From a checkpoint of a small mixture-of-experts model trained on Wikipedia.
Experts: 32 experts in each of 16 layers, a softmax router.
Below are experts of layer 3 (counted from 0) of a mixture-of-experts language model. Rows are named router (the router's row for the expert), up (a neuron's input weights, with its number), down (a neuron's output weights, with its number) and show model dimensions 128-191. Each number is 50 + 15 x the weight over its row's rms, rounded and kept within 0 to 99.
After each expert's rows: a language model's description of what the expert responds to. This comes from a sample of Wikipedia text that the model never trained on.

# expert 17
router:66 59 28 44 53 46 27 59 52 43 81 65 34 70 39 76 59 55 32 52 67 72 19 42 43 27 41 88 32 42 49 72 66 70 60 77 45 61 53 55 49 36 38 47 36 34 39 59 34 58 55 36 48 54 39 35 51 36 39 64 16 44 44 67
up0:43 38 67 82 32 52 60 37 27 65 59 46 70 58 45 64 37 56 46 65 73 61 33 56 56 47 23 41 62 49 17 79 65 75 26 68 66 45 33 40 38 55 34 70 33 34 59 66 43 55 61 64 52 60 44 32 18 44 59 68 65 45 43 56
down0:68 39 46 16 67 75 45 08 60 45 61 59 47 36 56 39 41 57 45 51 27 47 58 43 73 71 57 58 43 40 60 10 37 41 68 36 59 51 59 79 76 67 60 35 73 38 34 34 51 46 31 58 54 64 39 45 55 48 53 28 18 69 37 44
Line breaks before tables, lists and headings, plus opening parentheses, quotes, brackets and prefixes like re, pre, sub.

# expert 12
router:45 34 76 75 60 67 69 54 43 75 42 71 50 67 48 43 45 59 57 86 69 49 45 49 79 64 45 72 83 43 37 40 60 36 58 64 60 38 56 56 55 49 30 68 60 48 50 60 96 71 55 50 59 37 56 55 11 65 64 60 61 59 46 54
up0:78 58 33 82 54 43 54 61 62 77 44 21 77 65 45 69 37 43 46 83 41 60 54 55 49 69 45 70 51 46 36 54 52 42 66 38 28 59 53 40 49 52 55 42 57 43 24 29 40 39 51 59 39 53 34 42 60 39 47 55 34 36 54 64
down0:73 50 60 42 46 51 69 46 52 53 44 68 30 80 49 33 47 32 45 48 58 65 28 53 50 63 61 46 62 44 64 37 58 50 32 45 55 59 64 70 51 36 26 47 48 69 50 50 34 70 44 37 72 50 42 43 40 61 57 54 57 74 45 61
Individual digits inside numbers in coordinates, years, tables, statistics and viewer counts, such as 0, 5, 7.

# expert 26
router:45 31 72 56 56 34 38 51 34 54 50 24 43 55 63 52 74 55 24 62 43 39 56 43 69 42 47 51 68 62 79 72 63 53 55 42 53 61 33 46 26 41 42 60 55 66 46 78 76 41 39 45 25 46 40 63 22 40 54 55 39 53 70 48
up0:29 57 37 87 60 71 48 62 56 30 45 54 36 33 58 36 49 45 53 65 56 39 44 45 25 38 29 57 53 40 35 60 42 17 48 58 46 48 56 33 45 50 36 47 74 32 65 67 67 84 41 38 49 59 50 68 32 32 35 49 39 40 47 33
down0:51 42 44 59 46 46 47 21 39 50 66 25 79 27 33 37 73 65 50 38 42 62 59 74 30 48 82 57 48 45 41 54 70 58 25 37 51 23 60 75 41 56 49 60 47 50 51 50 23 57 60 49 50 58 70 40 40 61 59 50 44 59 65 39
The verbs was and were, at and it, and t word pieces in biographical prose, plus closing brackets after numbers, e.g. Marche-t-ti.

# expert 11
router:59 32 71 51 33 43 42 45 63 58 41 64 68 43 33 42 38 31 28 52 59 74 26 38 44 58 60 78 68 62 80 55 94 48 43 37 44 51 36 48 68 51 51 46 36 70 00 38 29 45 41 63 30 41 59 60 55 40 52 63 45 41 77 45
up0:47 29 62 46 65 72 50 69 47 41 34 65 42 35 32 43 50 36 74 41 44 59 51 54 51 55 38 05 58 69 50 26 71 44 51 43 57 42 62 44 65 23 51 68 51 58 54 44 44 35 52 72 44 58 12 36 68 44 32 46 29 85 45 59
down0:59 39 48 67 45 59 43 63 67 50 48 76 71 45 31 64 65 26 45 23 48 76 66 48 68 43 91 42 39 46 57 37 43 54 90 37 16 29 50 42 62 48 50 61 44 20 43 52 59 46 75 54 48 38 71 41 93 65 15 34 47 45 41 67
Hyphens in compounds and list-item dashes at line starts, plus connectives as, with, when, where, out, up, e.g. good-luck, in-ground.

# expert 4
router:36 52 71 36 35 90 50 49 46 45 72 46 31 24 54 59 70 29 49 35 28 74 53 30 40 72 47 69 47 54 53 67 29 70 52 59 50 54 63 58 58 32 65 39 50 46 66 24 36 42 38 77 68 63 41 43 52 42 41 61 46 68 54 47
up0:70 50 48 47 62 85 64 52 40 38 83 52 38 51 57 61 56 58 54 72 46 50 58 36 62 37 64 28 50 75 44 54 48 40 67 59 42 43 40 72 80 58 51 61 26 45 61 67 34 58 82 45 60 84 43 40 52 62 14 58 47 41 51 47
down0:47 73 78 47 42 52 48 55 72 52 67 53 36 40 40 64 47 41 54 69 28 67 53 42 58 32 42 21 55 59 23 38 51 51 31 23 55 65 32 68 53 48 42 40 52 69 35 51 32 31 45 41 50 60 48 60 40 60 60 48 59 69 73 40
Month names after a day number or before a year, e.g. 9 November 1938, 27 August; also but, season, and word-initial pieces like m, l, Mar.

# expert 2
router:60 60 43 32 65 49 35 20 46 51 58 61 57 44 31 65 71 31 57 44 44 38 40 56 50 34 67 65 35 34 75 71 47 67 29 16 71 60 50 50 66 40 58 65 32 40 63 22 83 62 70 42 47 55 60 31 68 99 68 30 50 51 71 54
up0:61 66 39 33 64 52 23 41 57 60 48 75 71 28 39 58 34 47 46 54 70 84 57 82 38 62 91 41 38 62 61 68 49 52 36 52 50 81 61 54 36 46 30 29 55 53 25 67 34 56 43 38 35 40 50 49 46 88 55 40 51 38 62 56
down0:54 45 42 73 32 21 52 55 52 54 33 43 31 34 51 34 41 43 30 43 62 35 80 55 77 21 25 48 51 67 63 30 41 20 45 73 53 60 68 54 46 49 51 27 57 56 53 49 44 57 43 57 56 54 58 37 53 15 27 70 54 55 45 58
Word pieces inside longer words and common nouns like made, km, building, form, National, e.g. pro-ced-ural, make-up, Cons-ecrated.

# expert 7
router:13 25 43 62 54 35 76 41 47 57 57 36 50 31 51 51 57 19 79 52 56 42 24 62 49 64 44 38 52 64 46 40 36 45 79 46 53 55 71 51 36 21 35 40 54 54 45 66 48 56 44 51 32 62 08 41 63 53 51 54 44 62 58 35
up0:33 40 52 61 51 47 37 39 60 40 27 38 71 41 50 57 63 36 41 58 78 39 52 51 44 81 55 51 76 47 26 57 52 34 64 76 62 55 52 35 47 39 46 39 15 49 54 37 39 68 49 52 51 54 76 56 36 76 42 38 41 37 55 52
down0:56 70 68 58 33 83 39 54 56 51 59 35 48 28 46 50 74 47 33 32 61 53 74 36 91 27 55 21 29 40 65 38 26 49 74 36 38 57 67 38 67 62 39 72 45 28 74 75 41 47 28 48 28 43 41 40 64 46 67 54 64 53 48 58
The article a, ordinals like first, second, third and one, plus word-final a in names, e.g. Omana, Ripa, Martina.

# expert 10
router:35 31 50 49 80 91 41 61 40 79 63 75 64 52 57 49 66 81 68 38 52 58 52 67 30 23 70 35 59 54 54 09 47 27 51 72 48 52 60 56 48 40 51 34 69 30 50 51 45 33 67 26 55 41 62 26 56 39 33 60 30 25 48 57
up0:28 43 68 47 67 52 68 19 57 55 71 32 15 73 46 60 68 39 40 41 33 51 47 55 59 21 55 49 33 39 61 36 63 36 72 62 39 44 62 84 40 29 52 36 54 49 39 44 39 54 67 51 70 58 47 44 34 59 19 60 27 54 41 36
down0:72 76 61 70 38 67 58 30 32 26 31 47 71 58 78 43 40 54 55 34 56 57 61 52 25 61 27 56 80 56 66 67 56 31 36 42 51 22 61 40 41 38 41 39 72 55 54 35 53 46 54 24 24 64 61 80 51 71 77 67 53 39 84 54
The word the and possessive or subject pronouns after prepositions or at sentence start, e.g. the, The, his, He, their, its.

# expert 20
router:57 40 41 36 62 44 44 54 32 61 54 42 77 45 55 33 47 84 59 45 23 30 60 66 37 81 70 57 37 52 26 42 69 56 66 53 49 62 48 35 80 55 44 69 30 45 46 50 60 48 43 63 54 39 62 51 58 47 51 46 45 45 44 58
up0:66 56 70 69 56 53 30 49 51 63 50 61 67 28 18 57 60 46 72 47 35 50 51 38 77 69 66 60 78 69 47 55 53 60 33 46 64 49 33 37 66 53 49 41 35 38 31 77 82 72 48 52 55 46 37 63 46 43 51 58 56 40 56 54
down0:63 56 39 48 60 43 62 68 40 44 62 47 50 77 71 71 72 48 53 36 94 42 65 67 72 53 60 48 58 29 53 79 48 60 70 21 27 67 74 42 28 58 45 47 56 56 43 37 34 56 69 70 26 51 58 41 32 12 23 37 37 56 59 67
Syllables like al, ol, el, uc, os inside learned or foreign words, often after a vowel, e.g. Ae-ol-ian, E-uch-arist, steg-os-aur.

# expert 21
router:63 43 52 50 52 77 56 68 35 48 43 38 72 40 77 42 46 36 76 52 44 49 60 79 35 53 59 36 58 78 51 73 48 50 39 44 54 53 31 39 56 42 52 57 26 50 50 52 47 40 65 49 51 43 32 50 34 38 18 55 32 38 53 53
up0:36 49 35 61 58 47 44 49 56 47 36 51 43 39 49 56 23 20 48 55 49 33 55 44 25 27 49 53 43 28 45 63 27 45 81 47 66 52 35 41 66 52 35 51 40 19 41 43 38 65 46 63 73 69 61 45 52 33 52 59 57 71 52 78
down0:60 59 54 78 51 39 64 50 44 49 43 69 40 70 56 42 54 62 57 35 54 47 45 81 64 55 56 80 71 77 55 37 66 49 22 43 20 51 35 76 33 38 71 34 60 49 39 51 70 46 45 54 29 46 39 55 29 41 52 38 56 49 56 44
Table cell separators, section-heading equals signs, list dashes and sentence-ending periods in tables, election results and article structure.

# expert 1
router:57 23 39 52 50 51 24 23 69 57 71 83 52 53 54 38 29 59 32 37 46 44 80 51 52 48 56 31 72 30 37 32 62 56 35 48 20 64 50 67 41 46 46 24 39 56 38 14 28 58 39 54 45 45 37 51 33 70 65 21 34 57 62 72
up0:24 58 61 65 42 37 28 56 65 66 48 66 56 36 50 65 55 31 35 26 55 24 40 78 99 39 46 43 53 43 89 56 43 39 64 22 62 55 60 65 50 43 41 60 37 76 44 57 62 30 63 50 51 36 22 47 65 59 78 44 27 74 63 70
down0:56 58 59 36 55 66 57 44 16 57 45 26 51 48 51 72 33 28 66 40 69 53 58 50 44 37 45 75 56 38 28 54 79 48 59 69 19 59 59 32 56 24 60 62 72 37 28 36 54 34 73 19 49 29 57 58 20 38 62 26 47 46 27 43
Digits 4 through 9 inside numbers and years, plus the pieces or/ors/ore and words for and if, e.g. 1'9'07, od'or', success'or'.

# expert 30
router:47 80 40 54 02 32 42 68 54 67 57 35 52 60 58 39 58 48 66 35 51 83 72 25 31 29 32 47 38 59 49 46 51 34 41 50 64 73 30 52 59 61 44 53 55 35 72 53 42 31 52 68 64 49 59 34 63 53 19 52 59 20 38 45
up0:34 42 28 49 61 52 49 62 57 64 41 40 73 59 57 41 20 56 71 24 67 61 30 54 48 70 41 78 59 72 19 48 35 58 66 72 37 39 28 45 64 27 53 53 56 58 60 68 35 63 93 45 43 71 34 17 64 70 47 47 46 59 54 60
down0:52 54 44 71 36 36 44 41 55 88 54 42 48 63 49 56 59 65 51 44 48 37 71 54 66 43 35 40 60 39 37 53 44 35 55 38 53 54 52 39 16 43 52 67 40 48 43 42 64 49 46 42 37 78 43 49 56 55 48 39 60 42 39 49
Capital initial letters starting names, abbreviations or spaced capitals, such as B in Bop, S in Sox, VA, M. A., C-47.

# expert 28
router:72 45 50 30 50 46 40 39 62 34 71 68 62 42 48 63 32 40 32 72 54 59 44 40 25 55 52 62 39 49 54 56 46 46 36 54 52 41 31 51 56 27 41 45 21 70 54 42 21 50 58 43 57 54 50 46 48 65 53 56 52 42 44 64
up0:67 50 52 69 35 42 28 68 51 63 54 39 63 13 52 50 67 38 55 22 56 48 59 48 43 39 51 35 22 70 34 54 42 84 68 82 33 41 47 58 52 53 49 47 54 39 52 57 53 36 33 40 53 61 29 50 40 64 62 44 95 59 28 63
down0:66 57 45 30 75 36 79 40 50 37 53 42 21 16 53 56 54 59 27 53 47 70 45 55 66 68 54 46 56 47 40 67 30 50 38 48 24 33 59 42 50 32 55 62 53 54 71 26 53 88 21 61 29 54 51 52 51 50 55 75 22 30 46 45
First digits of numbers, years and table values, chiefly 1 and 2, often after a minus sign or dash, e.g. −14.8, 2002, 1950.

# expert 15
router:45 47 57 38 57 41 36 46 29 46 28 51 36 45 54 66 46 32 46 63 33 34 30 58 34 52 45 42 54 63 55 48 41 34 49 65 26 77 13 59 39 50 50 67 41 73 66 58 54 46 48 51 44 58 71 51 38 55 58 44 71 64 36 51
up0:58 67 42 58 82 42 53 57 56 69 36 58 65 44 40 32 33 33 42 52 40 35 42 64 65 49 40 42 42 63 57 68 54 33 27 66 68 50 76 54 38 70 43 53 71 50 27 56 52 55 60 67 71 42 42 55 41 71 54 22 29 39 39 82
down0:48 48 47 29 58 44 39 55 53 32 44 44 48 69 39 45 65 34 55 60 52 38 32 39 12 29 53 65 41 52 84 55 48 54 45 45 50 45 45 61 49 70 68 41 47 51 50 54 25 53 22 57 44 27 56 49 61 21 49 54 63 40 25 13
Single capital letters opening words or names, often after brackets, dashes or line starts, such as K in Khmelnitsky, F in February, L, M, T.

# expert 31
router:41 70 40 42 54 62 56 61 64 50 38 73 53 44 50 26 73 43 41 31 72 81 75 39 56 77 43 69 42 32 61 49 59 56 41 43 72 62 46 55 08 68 68 52 37 54 50 52 47 43 43 30 45 71 34 69 36 46 68 28 50 67 54 38
up0:54 48 67 54 58 60 70 42 88 37 32 29 54 65 37 77 51 63 55 59 52 33 54 46 34 39 49 40 40 65 46 60 42 60 47 38 48 51 85 59 46 54 50 43 38 58 46 72 26 45 33 46 44 29 57 64 66 55 37 23 50 43 36 63
down0:68 70 45 50 34 53 47 57 36 52 74 68 48 51 46 30 18 31 50 43 43 60 53 64 71 65 48 64 46 27 43 40 68 47 61 52 29 57 29 54 54 52 30 55 79 74 61 37 63 54 66 32 36 42 33 59 24 77 78 84 60 74 58 45
Plain space tokens right before a number, mostly in table cells after pipes and in prose, e.g. reaches 30, in 2017.